Below are experts of layer 8 (counted from 0) of a mixture-of-experts language model. Rows are named router (the router's row for the expert), down (a neuron's output weights, with its number) and show model dimensions 0-191. Each number is 500 + 25 x the weight over its row's rms, rounded and kept within 0 to 999. Numbers have three digits each.
After each expert's rows: "raises" lists some tokens whose logits its average output raises strongly, later layers aside. This comes from a sample of Wikipedia text that the model never trained on.

# expert 42
router:481502492513521522520508488503521522485482480501533489490490525485578537517511502519510511514503513491481471435497507474477520516494525502478490439482486471515493531507502519509494502524448481507526505552473531517465505462515467518534559485518481501440534507483483503552490467522494508491491474481499498487478483517500483505505466497488491488524567521512518493499532470474538504505523497488524495516493532495553496469536515516525466462479489484482488538472523542468493497505451474484490509418549458484515497530488512480455521509518530488523471465507492517522547510491526510469
down3:469512472481494502518471515524475493477483498510482533494471495525475473514481492494478482482499538464476467535518492470499498471472496433506535560486506475510506549514511458536485471498468542430534489478495502514477493517483503505472496511479458454567526506503479498485475491519456536446464538479483484507535470524499500541490506538488494513507472532537467482496529455530504513518523459519532496508513476536563499485509472481516533455481501507505496504515519525506454517480475508480472537500478483542475503479516536497502507475481518512476523527504475530518497506484500515533
raises: "°W", ".m", " Episode"

# expert 14
router:464488485475522481465488455518539465540507454479529514505502515483519547522491551507477480497479476506508535484484504529460531514464532502547488448479504530521510497518510516531496519514469466531482530556450479527515510512512487557520494512519492488475497509481521507524452498500500470507487520520483526496486520549518484497500465499514492478548488511476426476484497506500479527513491482501526492536476475471542531498446497515496499537459550508525547541533537504486487518540469463494491479486545497474499474542505524522506457519481465508518487495498513490496501506501503502478
down3:442512472474494484450466487514506530489507517507511511474443482540500484541494451527517491508524493444536486496526491441490477516531516510521498495515501520502510535503519480486511472458458523489505540517511505565511527470450464520535499526515472508509449512476514476529499464525534514488492495478475469515470491506487472513506528512522509494538488470511509519489552480473543462476541499479516489505473528464505476515535492501504465471520460530505460518496470480486468506492477528516526507463492521467466512499482509489497485462503525506532510489514480491456450543487544490495
raises: ".", ",", " in"

# expert 33
router:528498526484511479513544503511514460486482461463512530482489479510452486498478427491478518493528480525494511497509502533481490491495475492475498504515484442466504510511442534542476472473527518522491507490517491474508483543477550525479522479480559492512484508502529516495484512500534483510468509511483499485531504505471554507489527517522475467488504518508504517531504513525517470499524497494477495501515523481473428501498493465561525497512482486530501457467475506530505552552475522499522558474479490498501462488473473548528486470486512520523433531486476515537501496485501489471
down0:502504487512494500475514519504516493499517485516505486526527520473524497469490446533496536483476431481505519505519485521496544493527460489485514504470491467512489494520481514503533488500551506530528501461482517463549485521460464485528455469488485522492504513495503497522491494499485478501505530492472495515470520498484521545481499527488475560550512538490533521417526503513478538535509455476503487489471481497463480530511522451504494512488491457499518557463485459497464498509510527534498444519484538467500554513507534502513483541476481513482491536535524518474494526511528502506
raises: ",", " ", " and"

# expert 31
router:516463491472494543481485499501513489471527501473461516460488523514510481502515492499483492488453496542501497517509520476478479494510493498476510516519522536496468492486540470495476499495474498543475504510494504513490516511422456491488463584492510444480508490551495514470505522473488526480559488508480458518484490495530528508504506442474528512498499510505495512521538470511511487503527532520523486529490497477552511490457464502505534488539550467468478510509509488481461468558503497488562490530473495478471496519525526476479492478491520462523528494470519513499515506560522516516
down0:515507522490489486495518535506503468480470510506473492526491515506496498521483522451485512473555500548537523523549478494483501485460504503547496488493524456474495481488461527450498524486510477539495518483444538490478502482497501526539519502511497554507481519505495506503564491533494441512515485510489528490480486507498527499520496560491477527514480505503475517445459456506517493512486473501471530488448519509501492472464510547502512488474490488493442474485447525481480479502508491463519465498493458492512524529473477475495481491487528498494506435512529451492487530502491530553
raises: "0", "5", " at"

# expert 35
router:474505472521529518505517474513532515495475498523544517483496505469560556517487498513510511506504493513489487447493521472498533506477518483481491469481466495526506541513508508508488493541463471523512510554454510525454514440500465516509527506503479512448533508504484511532491480507483483501477503509493504504448471491487477534488448495490511493541536525532514516490549457473533493513542491481522492516479512507545476471532506518507434450473489480505505531476526538474510488505482474488496514451545452482518471525483510469459527494526504490543478489519489532511530485480517492470
down0:500540487508455514484472564482450502494506458484489488444508486484529534520475518520465500495510468469506525489488488509482524475505537473498527534464501531471475496482484546522459428520491472519449512495489538491468481537529519522539488488523494530558459506497437513496522530520497477490538503516495538510472475487530499512507512485485524503525505502513509502485497515508480505416532492480434524506512491560487476492507512497502497505478504499498504465527479488480488507512536476478500487494477455525516501495510464517494490488520478560549524518526503497490475486507523507509
raises: " vote", " PD", " including"

# expert 22
router:463495497539506489478531488505515513494462463500520500472539519472541553450486527512503485512479472527516487449500488500485526500489528476535509489477497496464532538496528544497495520521484485514530512504468499538458517498503444513470521475482497483465492545516522515509503492491440514498526513535471519475464474523549482520493470528481516493552512498543457513450507479496509531535529492472517480558472515509530481479514532501514461473470501462510492542497515516535493496519517453493504526461505483473509523517473520478485506538517521530555510503540519503480527530478506509477
down3:484495513493473525502501505487434488522536502493517451494507525517450519479541478532504541512486470540509500505487509465443488545432530541498494504456493518522484509495509500517496501468487502524524522473508516476446498494512467499527489474528481477512456516488496504515506468553489492494500553484474478510540514529520528531468451443501486482513533513482505509483512481496483472511524494520483484483506440490525498458536501522543525485496458504506493450452530532473487469499510499508522486497489502503503506523513497499531554477526465491530497511517510474464525491497500483568
raises: ",", " is", " and"

# expert 28
router:481487536499481521518522473535479453446516471476481534537501497492462502533511517521495507495542474550491470506503515508507561489487538491505528478510486540510532483554479512535483517472495559499546521481489497476509500516520493529484550509491485532509476452545424524505505498480474533522457455491489521481465498500516552508482487496498462516514487505514512523474517477490529520499508510530525482508528469552519514500496537510543507475520512486479500439481489550469438496511506485519502526502516470481490472472514483483483487531507498516487477546486499501503519522485481523492
down0:551519506496488508516469484493513506454482503464519527529482475530503499506550470534517491519494514505487496463487461498488545506491505488519485530550483520523492497510499511505482502487522492491516485520476538516432500523535475505499481474512447523502533456497455470510524510496560512496481416470483542443509489522444516472487476478513526474516522557504473494510495461519494492500486518492528503509497487493505492507487503480485481532479528437426483492466492522487512490479462493491499483478511472506447498495496466473470496464551525503517493503508499532489485527544519519504
raises: ",", " (", " and", ";", " at"

# expert 23
router:476516496521499531504520478509526524461478502539544499487509521484551523539486489499500488514514483474507513477488492499511532508479478488507473528468451518487513548485491500509500507569479483527502510530452495504501541462493469517488498508461496524479496503507447511497461507505472460497479556525475532512443464485482485526467448502518517503525513516530509515536573447487511509525536551478508494507489472532528479468516495498514454486526500477503519528512515518461508491519480496507480500477535450483509479482488534447486512498535476476502493502527515536506529447457492489480
down3:516436433499516503502495520491494478507509458486500560479513452508484511538548521531527491451457540486508498497502461484542517466488470499481516494482505491484519498511517496497504520499492472512486499465515527516496503556478527535486481522489519477499515496510502503508509498545507486494538496502455510537487475534455521503485494515499517472520456480459514539501498506459525547503488466505550513457499536540569486513498510495560476506490498536504513467529448516492530534508504506497499515476496469555488509442466536489453504513484504472495484522480483524504492492477516512503
raises: " and", " also", "\n"

# expert 19
router:480490485496543448480530520522485505516510454492486517469496470520517485505483517504493515552438503516487483502518526508526519493499491480483511497510506509441473515526539512502543527467565519500539474467464508509499513521494509470505463547496491522455499479458503522501502479552452546462480532515502511508460467500453492495493508472459485508539481517515525490514534507526475479526449535518540516490509485504517466498511471529515496519521520484501520475488546487484555515503475560467533504520505484476503482472465499528510513495510499494498522532541486513469472509448482502531
down0:476485518515513474486512468482466474472479521459485536484507489476533512498464491461492526493496495517493482508485496484472485518519484521492503504443506465541510489478476533482486464516490495525488495530504458524507545511480508524554551489490472518521503556532517470505510549477452506542448522475493520513524480466535465539510516491521429511484502488508466487523528522495503501502500535466521462477492476514556531470517515495508510553453504481495484522465502511470482472481465474509492488523535528542515491521519485496527557489516533494504483466503491533492538484540472513505
raises: "c", "ing", "b", "es", "l", "d"

# expert 40
router:535494526507486473482439490511526449488454496474482486480516503484472495494487518504524487495432460527510544495518499492488473460519481531498516507530488475461453478486521462510506517486480525482455501483568513449478520475458525497490495516473528473473506521533526520487505534483512494529421536469492526569530500507495489501490521484516475485555511501525507469493496489506464494526504515495500486495491527519455506493492532478526525535520517463507513532505517526513513491481490498488500494546498540515492551503511522502521552512512442502504474508535521511487532465489505506525
down0:496513497504564514519454552524494523492456508495499494529515499501515472513515493532482521462491542519520487516518516464527486514506475497458522509483477529476510526506514508491522483497511462482519533481500510519475495450491517503549480507500530497484498493502502495510489473570499448507550507468523517501485513504512510442477535505504541499476489530463481505504499464488520487487528503519514559478500570483498508501528526478522463487464552491484491495495489523510493494419515448460488522459501502507527477503506517539477469533502499500506506483450505467516512471508548541457
raises: "ans", " is", " was", "an", " has", "a's"

# expert 34
router:471486455541468513493490473473496450517488485542489484500505490512476503489519494469485515529469483468489523540522454486511517489510529508520520539544531533538473496532478482527474497488526493466501489476517520508521483466476554499495451510497501531514461495530500486538501499499505475522472436517520489550466510488493496515524530512520495511532513496450467500488498510464452461537459493502510497502510463554494501497482486488484499477468523532536497482517467443500530487474505505496514527550437506534508500470488489494526494504477485473505526512530534459452500496556513535511
down0:538507508474471517499472504528461447472548458506487488532491498550504546445514504519514503490529507467471464478476493462494486546483521487521490499534494514474497489516492528523499517530496530465518517510512523511465484484475496511510521485492518469439517470500466531521547482535539496516549488514470511539493493499491474464529489511488443515495480507529510450521506468463477500502479467504511489543539505504486499472511486477536589518505475488515540513436518512485510480493476508513483502528538524522486497513514473513466509539534540501492516510510510484462488512491507481525
raises: "ies", "over", "\n", "es", "st", "n"

# expert 25
router:512523476487529504504497507535505498464443505460516498518518542469469517449479460511477449511444494510507517517510511541491513547491490459554511500497489516490482495503530486551528494517453494551517464511531501504509484516466486482495505497490470507524492497487520478481523478479482521458507499504489553480539512519462501510516472469477500525502467481485541476503482534491503515497544521437501509509499489490504506500513523533465515516526501466478465532508522514549502493502501473449508524524480515507492505487510523508505496455555481474479529559489524555489516489557467541520
down0:513501469491466496446521494500550454513510562463514499479443487490491507496502552490469548510527499555525534515518514501518490538519524489515487501518495471461485500469513480462493495465443476496541499492510496521519509500513540502495508537516532515452514481470504469523536488504467485516505515476492507499528477505502515522545497481496507501482507454498490486472511546518476482489558487509492514465415501507491508456514518522505499507500484535528500508509524508448494457507467488436507535505469480476513537505487530506506509506506514546548527488521485456498494494482486516535
raises: " In", " He", " It"

# expert 27
router:516518486522485519481504478501538523517468505476486520500472510474482490493501503546515507483544534471498535510476532534486484507456489512536460513488496482465472475513497486508487523477453477488558520492532523473468518454492505521496535504525521526503504479495545510539483530517517529489527478475526494512480501501544479521512481469473520520439502452521527445528505472504441520495480526508522470516514498506477506492454500509484503463525509458498526462470516531473480551527502479508533479496522509533547512471498476504495533513478507504503480506540503456452479563536460482481
down3:521475516475479502485498499486514486478473482546449489546516416529496498497506506456460526526490528563525476530513508474486476515531480486483503480497473509493487497484474497509494479505519500515479516484538541530503493487529481482500486522465484501471501496470478514504459439451520501484525484519520536519465513512523526431504503454461490482525492524514468510511490500485519492506511462537455529491479481481568523533522525492501524518483484512475469518526470494506496504463511528523491489463470494497479516435501516486490550518507498474520510477495458504520506515456499532452
raises: " the", " a", " "

# expert 32
router:484506491520521523524504488499523530483479474501536495491489520492569533516511495521504508501499509490482476432498503477478526521501528506483493436478485473509492529509503518507495503526450480496522506548479527518467501464512462514544559481518480501443533507480484505545486464520492507495493469483503500490475479512500486513508464498487486488523566526508526495506527469467536504500522495488524496521493534487550497473540509515527466460480484485480490537476530544471492498507452478486496506417542451489512498522486509486449527505517535484527476471512501520522547511487530512468
down3:466499455536513507503564513465469471502462527492526481481464489499493511511554443489501485463508470467499457473534519505498509513518495441467487531534480535467502470488493508516552463504490533463456524511472485487518575496508503511534491487501509499534453517509492540523546469492504473504525517515504521504483533521499472519522486483484503488501475497526505510483487489525463459496534492525504532468472553528491490493484490553479514504483532509504528501494538532470508509520529498531456531558506507475505513518451503507499500481498484513499513513522546529493464518504488490483
raises: "uring", "cher", "eller", "olic"

# expert 43
router:487554482534446509453496511531534479483479480484496498484547501498555475502508506518477485479513478495488513517494495495469496492456471481525501463501479499463486516534501539492518526524484500552487503484470481528532505468560478524497473515479557506446478535511471525491502511464467484512527505541468510497539489536478467503508464551498500490503511504522509524508513465477496527519503531501524477511498481455480502513529529524460510472479544482504463541482500486476505482554461475483490512516503468491542511469539526476480515561531520509509514487546505529497489519477479477475
down3:513484478499455516481440534489483537494500513538463563497495493475516538510509519489516534511530512454489491539511493529502469544439474475494495503522510504541499489504513495482538501497536486501486478496515530470505482518490535480501502466559492527572514483491502500492510498535522524462513475497463527477562448454464536534492483483503491499520459511488492480516474472533499535482518545475495521540503460481496466499447459492478512516533490526487495476552502501480478483493493463502473525494504490483482537464524480499520502489496531506501508469482481478514521500512488524545
raises: ".\"\n\n", " to", " —"

# expert 6
router:480493471488462505509530484508523489493542488505532501522481504519524475501462545531486489480460509526509482511520451508507471493460528455492480544554471478517465484495455521493474490473520519515507484557517490530470478476522505473482527502469518488502538488520477499498497503499520547596463520533491518493462491482509493514525492465493497472490465544490472505526512516528514512498472491525467475519471512528523537485550485536500524498507507509496566495495498512510448466476482544509495474486490488497473481453481512468544480490523501558483502507476489487487466529517468511505
down0:465491479478498500521459480476459515484467420543551489505503502476504541538522503508499510493468481448460515511526530521505491478513543517512518508488518514483516522461568513510494520510462499531544478497503517534494515511527498540512496500538514506503482553507452514505516495500511528457504487486520479488555528483516524536475486516529460516485506523501493533489498482518513533506502532509498469492455506503529474476545472518447474488479506456514533517508524515446478478493526533485476500509504569440468464488492517481527494494508518476497498477500507508519493518471529501507
raises: " ", " was", " with"